Weights of a small mixture-of-experts language model, trained from scratch on English Wikipedia.
Training: a variant of SOAP for the experts, 330M tokens, 5031 steps.
Below are experts of layer 3 (counted from 0) of a mixture-of-experts language model. Rows are named router (the router's row for the expert), down (a neuron's output weights, with its number) and show model dimensions 256-319. Each number is 128 + 24 x the weight over its row's rms, rounded and kept within 0 to 255. Numbers have three digits each.
After each expert's rows: a language model's description of what the expert responds to. This comes from a sample of Wikipedia text that the model never trained on.

# expert 25
router:118111129186130129162136145105145145136163140147132152143184106129134120136138148116108105146137146110157152118119121164113127089105150129138121109136109156111143110096134116112158125126107116
down0:107165129113113113082136115116156117093124110152135164109165133145130105103112108163137143111121063113080097127124158148116158135164112085094119140149134112154115137091156171095119162136110144
down1:111091146125108104164091132094140107108183111121130114165137148153125148140140137103141137092161146123099127123127106141091143151124109079159095169162073129168132209059125121133130148150140148
down2:142158124146119135101103129176145123128095134079120099113128095129120136135130132083129152134134154147125141137099115147126131104120135120145173096137190098131132126125162142150130129116101124
down3:103086143143085097158089160105148130128148120160119122121100165167139108174125110117094152122181094148152161095101120121129109084159139174116171144114127122133091127107125112131151099138137141
down4:128116147134095145093129137164139110133156090135130151116086122184168090109151144150170117118121126110104147111145133128135147120151114136156172091167116115126175160129181113112116133129128173
down5:134107094114122134107117163152144163133169158142132095118047130110126111079138125140109109081126126119145102140082088137134112124106136149111095098088098118137135130125151161145095122142112088
down6:178136100086109103083142106139113128086101107130127141114127110114114119134121130142148128173130150109124100148118173151146164180129104160098131115142120125115080130132119139126108141115086106
down7:089140102139130127166138146130141117149152143173108136132134089136122120131098128168138160074104138173132106155126105127135083133169105129167088096122092147086141086113135124132157125119155080
down8:121150139107165103148113149118121112142151146144138121150121123111115143138196108150124164110094153160112120151094141105084118156136158116151131125097171081120122176083098119087128159101118142
down9:073101136194116118149106132118132142128161127151156150117097135177131129121141133140128116116089136163134146110115142123155091134132159122167144130121159074125134145118132138150073135106158111
down10:103111121131146144113156129058134112133092141131149106133142127127097126075086113150120107128124104144133118126154086147124140107125119151162106131115111119132152090108142124112141107085117126
down11:149124158132154153149189115110153130167128128110143137111098127132146117104095129169137103173119136075136126134118124107107142136134097142140156117118158149149169130150091104139092134111112162
down12:097115085134120139091105114129112101112118146126104130157131142094144138154117117114159133133126127114124133128137136113093133127154145159110140149097059118172100133142177150117088123108154138
down13:160113150121121098163155143118115124152148136164166146155114113115134163115128141099143117192131140146145148115107118100079075168167141134112102107140212114132110112112081151144140107119118103
down14:120153131094163122143152165097153087113144133125132081120106135124144151128127114139116111080112132133113100175105098096117149135135122145107106120096130091119138129102112100118165136125132144
down15:146115143125122122112130116093196077111130127087153124152166122136125194122127123113100114099097096159094133099119133121106146139125127121114158140132134123084080139144095121103141114135145126
down16:114138124094117159138175115122121091119109112141133108105087112132096107116168145133090177138120126138130104112151129117177098121176095157152100110097151130141107107118110140119119143133165141
down17:105146130151134144142131144120145117090142106124124154119122111105110124144161115067116097111111143121174161152112077158122156134123126111127106136110123127118131170157116131152068125162073122
down18:145138134109133115183127081122129116146168170149112153124169111136125126111084140139141137120128112152111098129163099104121144204122130142108104136122132115130133148127095120134194175153152152
down19:112130131134153140169138117117132134169104134126158103123153125108136091138113098151130096144098111095102144141102134139120133094112145145187117111147137158163134157103151180168128117109148116
down20:113127102139143154174098118101115156137164126144136154139114110128146072132186133102170143157130095123148143102137072127146100168127060073136120147152124148076118126144098136114118088198148101
down21:119124089149110145127084151102144091123123210154134113124140157114152114132121142124162139138162150131144125126139127139148153122144108149154102157183146115159080110125155151113181128143084099
down22:117129127133111115136130078173118102087149167116136124105148144162127159132123160165124130130121113110153098147159138129106114117151122110112163125139125103131133114114135122140151119129103106
down23:173121109099153092144097114117136116139165158158126120155113148185142116148094149102086099117088140106130127151163133122109112159179102068115189074105146107141116129173138148143143143125171143
Possessives and pronoun determiners. Possessive 's after names or nouns, and possessive pronouns or auxiliaries, such as his, their, its, has.

# expert 30
router:113134132184115150123169108104162125105131145143114127152145087130107112128130096108121124148120106161102130149108148148105180138091102087112132153104120147141144118088139139093084138109145130
down0:139132144125098125147085136132118102087154150122157127156116083226136130184119151128137136175122091104173127148122156127145131125084159124110139145145118157120150086126183140144111104158110156
down1:108128164118166096118188087167137149166169139163131191163123118146110116116118108130106076157112155097108138132131130141119131144124117164133106108108137123175103123122096125139115161151121107
down2:108134108132123154118083121124129112106122178177126126174136099161115137131079098122127098131163110154143130122131136118151123118129110144142127140139103107111131199154179099133134106099113135
down3:162126144087100149102128116106211145113110162094120138101139152140115113143097132123130115122172155162124144131081150106116185174147121057120111176137128100116149136135147161101106095124117160
down4:114070097109147123134137111100119168159123168137160096119126112132133106112161142110165137108125113141134079155165132095097147134105047097108109133152161144106153136100129127146117125131193131
down5:156085106145107077151122100136109161148162118117117102085121075120097094153137141099164108133120136104109140145106105091153119127207121142138089159137120146180095116131079132092108139089156127
down6:111156097139115157100103117158106132152106080061181129136082139106121163132177157090127149144143129116122129126148091121149123089185106111129143098161134124115087132147170072134119096131140132
down7:109085178114108144119117116135131143167150085135135153132097166099075127147111130115137140174153107100123111117123150144117116123094125132137148127089086117165158126149141121117093130158171098
down8:130091115112090116164094107137119153124163115169136123121099152110164112154092123121157111110090125122146158102108104123106107135107110119105111135123130176152132111151132128162134102149190102
down9:146120102157136121103135110134137129150125146118094112117156164114089120114120132125174128108098130112126105167105148107144086099131087128106135147113135143169132161168165074135133072112195177
down10:139113115151128141128136164155132111130095092132142105117156135158155127093138121144178150128151154156137141125123135153172144090180143147118137163109087125152099143133141128149137104170150126
down11:142133152124158120094169144159094121120118185095142162149143125101148179121146145116129123110119135145124109157132144096121075153180132132143131125151105157147130075102136099095145129138152129
down12:081151142090108133168138132157176143142123128122113130102081144108130117144179133140153133130091183122109128094092161106168152105146156115117130147151121093117109119174128133134114113115136127
down13:134161147127102093153134149157108131089118075115112204130147121215155153131113100136163124138148100116127111105176104106178156114118135105110133094100126122126113185126099132117083128180138151
down14:092122135138168134123146141163141141110147148137117190109196091134118118130129130124103126108095080123135097107151160160104151170107124135110148113149117127145117146161109102147134119116090134
down15:153155111108121119075111107140119121134162097144109166111137144123110119110139134118101111168104152094121163161173177101130088174163146088107120098133137160095114132162161114121110105158136130
down16:176165150117120108115170106141160118117113121129163134166172172140122087116144133113116105127096146147141165085121120072099112164120105135133173135082143087115131176126116110170138144150170103
down17:110098107156147121120105099160111158118126163117122096154123098143155153110148131104140117104177108115119138143085119111083136101115105160139178115100128123098139104138107158104133136119129118
down18:116122123122073133128123069128116144135157107093147134113149148143104089146127157153144153130171091140130116159121128139101163144151093145135099134127136091143128141113147096131142111140121104
down19:111127153125115147123087131134113132149141111146131140120115182128125158072121111152146100139154100125163104108164124155102124148113113136153185119178154111101088130138104128152137122120134164
down20:114117141108110162172131164144102107125105133143119097137158124126154150065107164124114135156178175152144158124125117152144115121149124104135120132138133109118142131128121129115090143115140139
down21:122129154177142144139116135142114105076133100168133153135146141087150133125093143151142142140156160139151112123113118145081130117137136138115130101126115134146099165130160139115142116096085127
down22:105135126100167147135103139105109120132131155130156158154114132147105178129118115123133137139108150115128158123147150122120101090152087121121140116101190134127143117104122109173120155149116143
down23:149114123142127164096128104101134121116093119047133119151118178172139138117090111148109151117147123176149134116091118120136138081124102141129132156157092112126121127127144136139130129119099098
Line and quote openers. First tokens after line breaks, headings or opening quotes, such as quote marks, A, He, Won, Nominated, first, in lists, awards tables and quotations.

# expert 0
router:136122143124134109165130137148123133150145163112119114082145121144142124113160134108096164144117114110154112101135137148096102161164130120153140103157137116114101133133130106151151155123098125
down1:123146180123170178136106106140097145146117107124109113155166148179147131141101108143124092103127135127114117124147110104139178118103134152079127100089122123098111155136166134108129115124141137
down2:131082143129100160133097136153101169098150144109124137143131141097130113130141129117116136118138089071170121128134128150125153115120133113203118129148106143157119119109184152122093106107143118
down3:112128154123103109131138106127147132116139114138143110112157125131186099154071115120139141088145114115085136153158111103122155120149144102199088048189116093116119128129110145140131084136149129
down4:092107122122103158111082091128145137126101101126115116077155108098194151110141135147107109112159137099134113129156106142136127125124166095125139130139098154181123113118129156097143157134199145
down5:099121135116138118085092113102145129094110087158116130135146131141100133125122140099129095116119105119140131149129069081121107116131135091129145122082127102150136122129163127131087136131146096
down6:128160111088117186128162142116126119113136136128114118138154091099138125161113115105128113078130143074126136134138097135100120109120085145143085117101132162149126110140148156143122125175157112
down7:109085092152137123155117131151126139124116096119153144121116096102127133100098114129138111085089048114151107104111112106104148112169128140149173111115121126168139151101113131159111099166161100
down8:116141105169128093161128128099165086152122159115121118156099120095120080126126151147072068106099151177135104109154168153115126136143121111083105125146090136134107141137137113127099113166126138
down9:149085150113172115136113141137123125091122121135134130132105159145162139153144112168166102156125142143123157101075117135124139116073132131147165131121110112159177161116113140129096087123139163
down10:119097124136126152129142085123140142143109118158149120147137141158066101153130068100087147141112141104130111090139104123103125078099107165127110091128068147099138122115125117121158146138131137
down11:132106115165103119145147138143087126153130130147102129150100141123090121115089140127149156134097081116168141114132127089157135126135174091131118113132134165139157123115121118127113090136090086
down12:115147129137165105122116157131128172149066116136150121132137111115102142127119144165092131124135171133149118102090096118151093128143144144145109101128170134149149138145148134149137074152143095
down13:176116108088162134146137134135153148125174121106141129121095088141117155126130144112157139138132164112093157162097139190114100112140144146135101106097165132152107118136117139135126132133163127
down14:114146130098120111098134131065138095155117137132102143079148113176141155106156137157126138105098108125068118139153157150106183135143132165117162127117148096132139123114105096098142126160142152
down15:102124087150126125186115107110135118103127157105164130126093134093169102130152106143138074127144133146116131133121103126133143135117193103095133153111150158103137114092106140132152144154116124
down16:082124148166146135139156117128129107098184119124101138139178135116087142108108133117150073130105146104087107150112170135151113152161152117102104122109163151114099137088155085145075142125078145
down17:148135132102118102130090149098170121118115116110095113151156108142138123169135120134114129194185105138112132174163113126143135077081122138162082132135130124133132126142108109128142145147175089
down18:123138133180082139148122122152155113121124143139102134105152135147167118119148147111133139149110144137169125107042140096137165122105112189138128133131118091149131154108128121100109142112104159
down19:136145163106175147110140140133159141171141130182126130101142134111089154115128114222118126146145080154154100090062157105099123146107163074151151181160137178126112097124118128105121153170150146
down20:150114112116140141133179154156151092118103135146117163127143124118145156141137136138134142126110116147139121114128111161115136099110115118191123141137103135135153105103143128110119141128138079
down21:147130147130101126141115155119127147125147130104140118079103140139090145123124098139133154117114112123154163120129109173138137114134089139142184129125113079132138145118088144164155124113122153
down22:146165098167074111134083156116089150181100091153112117114111124097124132151103152127125178081122096101120169151142125140114167156106158172121106090115151086099148127144102138135103142167117118
down23:116110174161121083158115094125153124139113167118154139179152152173117127150094137129078204088139118111129124134073156085124141127113114118156085143107120108092159125130098136102142124125164117
down24:085163136100159183117126102100113182124133083132125117138117151092151138139138109141132096079163168137163131122128144125113119130131128103139152173141124065131143123126173194123127129115129136
Numbers and role nouns. Digits inside measurements, coordinates and sports results, plus job and role nouns like director, coordinator, secretary, minister, and Arabic "wa".

# expert 22
router:151160160133129175092145110133138109156152128125099121154146124158124114149123118131148142084116134148147121167118159164142112101130100144133106136083117124119144097094135083172114132128142115
down1:163153144160137166090121147131157142165097120150151159089094158152129149073119122129104163103155127174090116140131156136109136118138163163160125141162084123115148188088119173150154160151173147
down2:120132166122137096092095124172093118120111106129132144128144081135125129097101083100145129094132118129170117162115112149149144136129125107137182125093114143178125137160067119092145135141112114
down3:111091159140085146136146126135112138132147084134109140119130128171156121124124149123122088132158150159126132111110119115099086136137113151103139119140183124092177108174085130157091127127148147
down4:120126114133113161148094129132131055110101117174103143101145176159117099107119112096129093104125097165069117135149132139118115140116112127093179112130145125102088143128144119096122158116140095
down5:182171156140133118119141097143174127135108146147142153137123159138159100139134119133121131123189110116134120126087125116190128135102124135118100126125149122123136110152139130162126145144132129
down6:123122149154119150164103132108136108141149124107126144164137090111080143120146137119106112145110125134140130154171106132157157097134119135144117118140130121109125133127127113103147127111151176
down7:147112164121102169103096126134108102112102129173121127122125172134130120143085129136127103151127158095133130166140134145144216107138108151110099126117146103151124141147126149139125134101107129
down8:152131116149136130163116133164121118089162098125085102117100100141112133148142093163081133158099125093146133115114136148118171130084146122098086130180116112124118123136140066125148131121113100
down9:125159122129149132093172112119127143135127127137138117112048144085118084126148101102141102114125139121112114148111116088166104155088164109120138163118139077129108114135142121120142131119093144
down10:101126094143112127155119109121100150155126151128139141110074097099085162109095141112113083188130103089110144141098085139104162128136120077133147136152111127185106118090133158161140110144145167
down11:127107136124143099140103110118136093149151117142135117122160157145117104125164151146144089178111134095148122146155100140135109133097106100151114100108119127170137097108132142134164133121135118
down12:122152114138096115139110101096115089091114104125103081127117146151121143221146100144103156073173140142149175133147156120162144131114097106145136126123108120108143128139155115085130140129101148
down13:125079161137154115116124140155122141136137133117145136138128136154181127125150112173107120144145118128114121131127189135120155126159096131144125149130134134143166133105133108089125101138110066
down14:124129182106049130155104097134142101117101164125136146111131119099123153105151175139096107116157131091102162120152149121104137106111170139132102127137154134128128098116080139129145144133101123
down15:123138152132119143135156159147133149120201130102127156086089117152141110117166122128129132165146123090114125089142135146163122107110088138104086156100134102150099148154108105152165152101150115
down16:121110115130167099140157166129126099167148138139116120138154117174111138154115104138115163136109156140126114153098131117107071129109169136123120107104090140106111130138155127119154109122128070
down17:087098112158148116134118142120112125102173161160130120114144117198144151098132087125128130088150115152154174156137099118109115105142145139171144159142143071104159099119174135124098161125139113
down18:128103154163121106174098142119164138115146137125091112132135119136185175104135109108129115155124109117112144122171113142139119152163126076147145103136111100106150137115116116076087138170132114
down19:126137111125090074131146147128147127118125111093118147098104124069162149140117140159106129099121124134130090119112136124108136181129169132113166127149152107124103138134076123117147102152151135
down20:167105118141115108137125129149116129126129176123117103090145144105105132131142131152106095147122162175120135137145146114098129094155094117162140148148091167110088121121082134149104158103132132
down21:140117120141136106142110136124112169099136135122126088097128122126147139122131152098131140137147136141139137156113057141148134176104158078111130105142129152083121068112100135153091116178127122
down22:126136141136132123078075115130158114120178098165094119152131092122123147141119101093107120122162132122098125127142094141122115129135121115178141113144098114111156142106091096142122143137096142
down23:129170123147112121084104109177118096162077137117113101090124135124149113156114120093103200120142115093133141152164117146103119141084085082108138148109108147161133167116115139128148110129129131
down24:154120176126138151087116120115122159145123143119096137145116150100122149146149146130118156116124181119108161111148129135134101099123106134130131124152126130123086123127146151189123107121139117
Pronouns and word-internal pieces. Subject and object pronouns starting clauses, such as he, she, it, them, plus middle pieces of rare words, such as dispro-ven, cantile-ver.

# expert 29
router:087124127118135117138147118116126126150090136081151137138097136150089120143140142193149180151150082112121122126134158139133142139145130140139161136130156157158135133133116156161141116113133133
down0:106119161120115146173123099112111116128123118114118117159094113097151133155129140151107164118118146125131123150120159161137094105106100112098115159123170130112076156133132097121108108098153119
down1:093112137139146112092126173093119091125122168097160115083127111110125130136139125162099109109126150084111126113102137125177108111124115117126125106119127063114141141103097146112141140145152125
down2:110157118123094113121141146134127136116142130136137137138106149112148149132114128137125121139112145144163122156133128081160127126151139160105162097121136131128126112087119098129124134113125115
down3:103166151144143099091132156085152155148105135135178083131129144127133149106170175155131158161152094173126114121122130123131132148145115191119143155135129110120122134090126157136088147117132137
down4:163123171084113113136157130108118124167134127148088118138141115154122160136175145132136181149121143156116122125147119083114132090114109111138113103119116171122155126105124152116144116100167132
down5:113113135109094128087143128078128130145133114116155108146129156135107117154150099119147103111093100036124104091186132131116102141107119107108151138106148143145156146115126121168135137130152173
down6:132130136122171167160135131168140178127123159140133104101096151148117133121116140141129131116116128157137110153136120154155133131109141131125120165095113099103125142155103144117189161107115136
down7:205190142094123109121146079139124133153120113166144144151101133120131113100108141155127175131111151123121087118155096148148142174160100098153122134149119139117138133113125144128150131120100148
down8:105106153110094127131140137136168127115153121135148149127157150072087127112101134151142139102124095126110161146151111141151129098131154175177153147110143126122104184102104170140115105162138171
down9:117113167150134092169159134143106115122144135108139125142121133135145128080144170166152092171135104146133131095102108110128134050130149173081151116075117091143108124075182135124101148097051096
down10:133110126062145136166132106132138136120129154136133139132180096169113087148177131105118078155150138095100153068110109126098118101107142137086134117096073117119119120139115128120077163175131138
down11:110172123120106122153118123144104120107142120153077153164108126168105125139114139125098124074113122079131135111099106109132141154117148144085122111096120164109117146126154139167139127123111135
down12:113096103167142147176107109106131146146127157136112148109139127067147117131127084138128153159070096119126123130090136170162133154168147082118163165140123110132146135120102138129125114137108120
down13:135178135162089097123143144135161128165126098144096115178153144161144178102135120124118085145142135129116119166083099107119088124122110140162100090144143125123130097130140104126122156166131109
down14:169140108127135089146109108130115155141138118131156117121155143100125150115128118126190128137128129114124146136102065137111122141148079103108156106138181127135121101134143146119137116123175136
down15:125115135167146108150121160147120117173148153131099094101149097124148112103119144134084083146130188107124111102103144175138115143115090095135130131105130103127124109114121099138147142143136139
down16:087103155143159127138121150125150130120164138127093164127150126122130172111132135111132145193127125125119133141136108112148133108148120047139162097161166161121155165133123081128095152111133100
down17:142117123112133130119099129127148130155104123123113177125125118123144122078152114128122128117153114149099153126137130128104130148135147087089108151125079103115138170130185111119136138128096165
down18:146151118112117158120138134130183104110118077097140181115125105148109149135135071120141112127123124106142104106140142156168165146130162126138099096144138133123116106117138104133137190146137131
down19:137107147118050178141102089127128147126136101121150109099128144149169127096152102122130155168110104152114145147167145129121132134115108144106115121111124103103115129157123142112130118147122209
down20:124117134124127123111122149147108122142129120132133105139113114143120109106169134135188167189159128133109125103127102096141108133153119144132119183123161069133128112138143121124093144133171080
down21:137132146161107101118124163169118160104124172141125118145113078172138145109112135119128095098136112127094210125158087103125126142181133127135145151127146068114155107150107108139133131095114167
down22:107155132127108142135127078115116156137133164115103127106156107091163146105176124126106125113106195144126152107124157088161171146106117128088170179097113189126134133101122175106119097136132099
down23:105103134145175147143129110132131099119128191117091133169182147164118127088110127134128155137143164156163117144104122110141118131141090116139114156114150161111160141109137134161136147140134136
Space before numbers. Bare space token before a number in lists, scores and tables, as in "15 to 64" or "2001, 2002".

# expert 36
router:113129099148167150162163151130147101157144158097135128157102108124112159166141156117122073158134071150099127131094154129148080112128175141129154122103125115171136158095104154178098124139143097
down0:110138143094095167152124128140160130115120169151105106153139160117107098131109119131134117087166093092140132144113123108150140133137072090124125085144159126146152120161107114142148154145092147
down1:137109166151101152072082102130135121105149114068168139136112145109081128110141108124136101141189107097122134155088149109126154125103135153179147113113136078125132126090094107117118154131108148
down2:101106109147118131103118115140130065107153140088115085167174143168132107144121146120123175113087083108131092142132122133149147099105102081113165054161138181129131134113118157143159128125110099
down3:147128120152110107099129127188114091088136133121134126116142187094154134131133148119149094070098133142121140114097135129127122075128122141106125126091114140113165160164136112165119127159134116
down4:124137094139173135120177129149139112137118160118115114125157127132078110139139140141105144099146102122157137119134123163139134112163097125107111093136135137127139134125149088089116162102118146
down5:162149141166112158114115088139105126100177153135094118128118153138129123139099106146133107103098129091140125132074122168117129121156127109177146183088111045110136115141153094125150127141088123
down6:155156086119088158101108097125102148142129119194099129052105104124120123137117128146107118135107111114137170143122113157151111155139147111123105110135126151112112173154139128143099108133121136
down7:139126119101075157138102137150094115106115123118104149124147121118148149123118086134132136117119114130138095137096120126077112099174156120165083115142113075129126122128133076148071160125132099
down8:162107139147091098175187137115139137162134148162125187156137119172137146082087127184111121171122103113161146103141131119138152136124129149133088137119140183097162119161125147120118133153126144
down9:156097134098114135117119178101139075143126172123128167126108153139116127092123127137130110109120180124134121124157135161108135099115120122140129099132135131127151118113094082143158135156144116
down10:088121119141096108106138138099155145143144095141133144113132144121157110163150091126105126109118142137093081141153121152127123150135130180161143075119173141084136122118148141092128101164122130
down11:122146105125105128118144143123121122133096059193122107133116127120128182084083156145114143112165138120128134114122109100135127153121145134142095125112133109132102122117091097129115092150090108
down12:120094127091094161137129095136099127127080131165123145123101103134125105094114137107142126120130126135085160177173146147109125087124123133106081116125120150115152172115123081155115137155092110
down13:132108143159101134143143135082105140172143162143145120142127120110172122107166149114151115143087188093059150159134137130149124093123118106130129174127124071096132157129137115129135149128147160
down14:112111132103156086123178159114163110122152120126139080164124134152120141140125148085070145130106120114086094089163108127108143113134145118060060152117137168088169133122153130133161132163124186
down15:150069129140122127122113125116095075168090101121159143171105139130095166115167142105112152105128120098129139184101149081143106123110117097132117127159134076134128120134115116140159122076130111
down16:126084086114171133106178116126144127109143175117134132155128131121186129125114132121157149131089153151122135114140119184139154151128117157117161142159143150121115147118091115080099123129102110
down17:168177105130105123144099120127149056127168170151086141135167134078114144098126112171095130130061127133160111113141102116115096119126160147110105137123115099137113115059126096148161117146185155
down18:143067158150104115098170124089129099114138134159135102141117138085127135159108130122118114145128150146084145183184203131131115138134167114121112135117134118120119126132083122097166100117163153
down19:117140119087121129102126125073155171144118097109117095157142104151072106128125166085134149116140137147109108152161141176132139123126140126049107104101127131132143069129146158118150122105074141
down20:149101133123129159096145138107150076142111085136099129164140107134116140114134134145104112110143131153096150157135104108121097142114153115132150125162124158109126120130146098121111140144146140
down21:097103139125134140130114145143118115110097127157153112156116139208180144148099136116092174105180110099142137126125123109140130111106101127139162150122151149118125156142132097078153149168165151
down22:181163163133153109102128154149126152092126106096115135122126136110155109131129096104138099148112145116126205126124120111108103154125161068146141139111128144130125050145151135141160131093159164
down23:100095149160125100133138110085158141121110136098122140141074114142100104111133128118122108144136079123163103127079112122136125091146140114126097134115156129125090126146142075092123106138109169
List bullets and spaces. Leading hyphens of infobox list lines and bare spaces before numbers in tables and dates, like "- Died:" or "| 10,11".

# expert 3
router:118118117100153154118121138149113160147163123100091103120120099155149117149152138167112162124089128127130174115136121114106074119144172144146128085116133145183127107114123110150145097143150119
down0:110124113115169123117160082137156153136145158164120148128116124087138130151140178140105151104139152134132117131108108143141104177139193116107125137121216111115134107133126169133095145134112151
down1:133097105146139156114141140139139094090115111142143180145151146095154121145124156163122102082124106137171077155132111157128124175097144162078142152105182114121139151072114112083101150154107078
down2:125131151109119123107143157123155114104143125138144119175187132165077170147126164148171132129095126108151106128138129155092142151122152084134126177125141136135094097134124110141102113097150056
down3:110139125193171117118108156139167083176134189072157103143148126153117108135132121133086115154069075147140099174114127142131160094084136136123108135118119142123116159120168114115113112090157107
down4:133111126151187120143130142115124149135164156112124151137172133146116113148169143139147137160165146126100093143092117152146137102115109116120148172157166156136126164126153122078121117110101122
down5:176108159095071151092093126142122075127110113118141130162140148128158112115166155181131177132136133145117160130129172128135135127129110169160111119122204106103127132152175087136150185162162121
down6:130146116145134145140109161076098146112127139129114187138132159110125120141147181100159106151136131136152140108139112156118152165142107132117113196152097143172105094130125179132123165140127107
down7:175121146154133121132146124103110127124140128137070158099126122120118152122174167137106125130137112142095148109141108102148130120146191129096130140118175115108127093132109126111099122123155107
down8:127162092165098111151121154063119159097118124089107150148114071115142100131143111136118104186145151112160143118129111124159138179099145143149149110126137129119122126145084114118093172138124125
down9:115123131071140120129180135122128129143158103147096144150118120134105106165139082128120142172108146126076093108114131147095105138113104115127080163103143115159121113133152124100129121106091129
down10:115144104138164120145138067123157155151110097187138096143103109059133110123193150161150124171130153136145125140172131129177105167136151086150152070129111107157136115133122132138081106157119135
down11:130156129090143138097111139124128133127117123168089112109128157124109133128212152138141132089108079143127137127155121147125124180133118108095160119171121141113094080130141177118163165150137128
down12:105132167129116147114135131133110122183118135133145140101110143132134157080129163076094141153080103142132144125145112118117129152101159123165106150139168126112147111116101107125118101159108184
down13:160123130132151084094110141147121125093126131114118154137086183107148145128117144148135139106085124137158150142197128127124103149151122157120127108089087120148152165143132125138104129101132157
down14:101112179078106136132148121162154126122123120133134154158133156143133106135173137087132079105066142136120108137112129145140063162089123173067042128132133148127121119104093136116107089164101142
down15:114101164130091116113124132142049108098141095122112143116135158131147149131140105122149100102094124107125170100138103116123141125137138136086170135143092123124159105110145126125104165128158141
down16:141141102135121143101118112160100138123126137104143122117099150154159195093099135125131124119121095153090116110111137120145128114160139130150104122176137111077170177132137176125136161125100109
down17:152151143181120138130125127112150156137126110102154187119129095167151110108213113118166134160113124152121136123137130151145171070142163130143130156161131143099118152125068180141090107158156132
down18:119148179089141137122163110129119137099114149161129159130143177112147134132129115102123163134128073153132145101167099161106142160147112115139139161157187143147149118168135135134099138105115137
down19:147146063194170104127181160111117103160106106105117095094116126130100143123142129125112140123107132144127105124106096116162159129114129133135161128165158179119116126145115139102093189081130125
down20:115152153160162152132121141094114111138149193173169106118098129144116139138132135104105140127109120122101135133125130133117135107133159184189130106121127118142138120146117130152136126097111129
down21:121147125094154156123142163124086163126124092073165132143126167116116110113108112117106111155129133146127121108114147109127101147120157142127137153169107112105095103119114137132115121154171165
down22:182160145115113099090116167144127109127140063138135135175138152158138094095133152144160157118154137152115168189110153131128146085116144136131099154148168100149151113175130115122126124090107141
down23:126133151141123167169112137136123148134139093139139103129094143144107143108120155133138097095099168121114172106112139084156100177158100134132128106094134179107142087153062159112110106133138126
Articles and determiners. Articles and determiners starting a noun phrase, mostly after a verb or preposition, such as the, a, an, its, another; also "Binomial" in taxonomy lists.

# expert 32
router:078129125155155104157111156077112129159166129154147133109091124102142108082166141103136134124111161136144109141152150121124163137131116135154153124102145156130133120155156146098114117152131132
down0:138105093116117091077116112105112168126099107160100075177099143140115069113141116134158121095083145085133100133103130107193143078161108117112085087112124110156124164131127118146090109134128135
down1:132125134109115133126130125092139105146048124156142153158099111090113167122127130119104150135150139187116121139148134161148169182111159178156133154105139122130128146094126108149159118127127114
down2:143149146111135102118104127099120144138140142116134129079117107113105147160125128106118166146119159124169108125137148139144150143101145125136128096119165129102177096142119103123124148115167133
down3:108153123121151107119120144113113117114138151186084162125107112135127110101126119151130100143137132130179161100105100126114107066107146121172136137105147108108116129140142130095152151124127141
down4:146095127131143111144103110132170178166126089150119112116170121106093128129128115157134146146108164115146111141087117138147096177118125134133111189095134110093139096112156095119124120143083155
down5:152119125118127115126143091138127140161117176095141117139104133176116119135085131147110127091132131092151114164117153161160105148108124139126124118117152160113095123119116130153146158136136139
down6:172114121110147147117105103110131149126089103107145133142100122115119098131119147110130120153128126112162135126101093114109169166104169102079121127126137119110085114120124124120156120118166147
down7:109088113100102116136121127112117098136127109117134137098139145149107118124138167146160106123122134096152127120175092149123156171145125162152147149168159106133146113094179111078079129156110148
down8:153144108109115164174142137135130142133160154084101139131131129151155150102155146149162158197155137115176111131079079131127086152134138101089105086143125144128104105135125116133162116148130147
down9:076088101137108116158182133134144121116133131149134057152157093100151123147123122167134161147142131142143114135186133145139102134113156125123133143111150115148095127056156105137138093137131107
down10:134163107166138161161125103104124142138164151164083146157083116104121097107129138109130096119118138189108098103099126133096163128138087119084149148117115137123132109142132161118137144113149120
down11:140085134128136158142135129129099114111121151156140122144133124096146075119153120111133100157143129116153147111105102144112150166117136170145126083100114128088097084143135127118083113213101156
down12:148124119121153156134134122165116138118147130112143120165145157151114148134105127100113137091122117066152163170160115108153103121117143157144140088137106136153120128135114131134099130120151132
down13:105115137168130100129157169128095090138148119099103112181149157151128114108121188159131094123133109126154144134127147142108143149127133122103134119137153104100135145109112143094170090104104119
down14:115123111133145098113098168142138135088160145128147137153173158099093134086164153113125119160167148126131150121155118140120155117128132078144120105154120122129128102125147108152106131121141134
down15:133151137089157120145134097081146109182119109082124072150104131129085125092131144172147126121113125149081118126113119115158114137116114139192109155082105082164160144121125144118083149103140118
down16:095140140123152162084133125129135141128094145085138119116060139141134118141113122163174123108158091144128138128125115133199153091144141109160110124122121105123119114111139129131157119140120124
down17:092127121126137146154081111164128129149143126086150117118163130144158127120099122182087149172088115151133151113073158135150124133135165123178119131121129121139155142123109098097159140089142095
down18:134111155139156075106135149174122109138130176114178113130138121133114156151143136147097180116113087142106122139113120114089082174110147160144129164151136143148097118120171153174111122172100130
down19:140110184152108133118208127119144062117141121159124159127113117098177120130127131125102130096178114144140157130108083108145131129126132129122126093123097130079158155095112128103106114105139121
down20:121119076119119128125109111112133087096125111103145163162108114137105117125126116057073130133157088132107081102142095098137142132133104107139105107118119098095131115137128153118139145092145124
down21:133135118154125137121129145103144149154162139149135153151106119128136123158139128127128154124115136113131121116088165125108120136123110076151107162098146102127122111129125096112149118134112130
down22:127106134105116146142131139139146124149113083101125161124168142088135150145106118082120139115128093136147173170172112107141090135116105141152128099116119162149117104127105133082130111120119133
down23:101129088147117113113115146100116123137094147110142125088136162122175126092060109121140132079102104161128123173121100144169154161148100105142161096094104119167124101128094165119161132114119129
Quantifiers and numerals. Quantity words after an article or preposition, such as two, some, many, several, both, few, often as "the two" in narrative prose.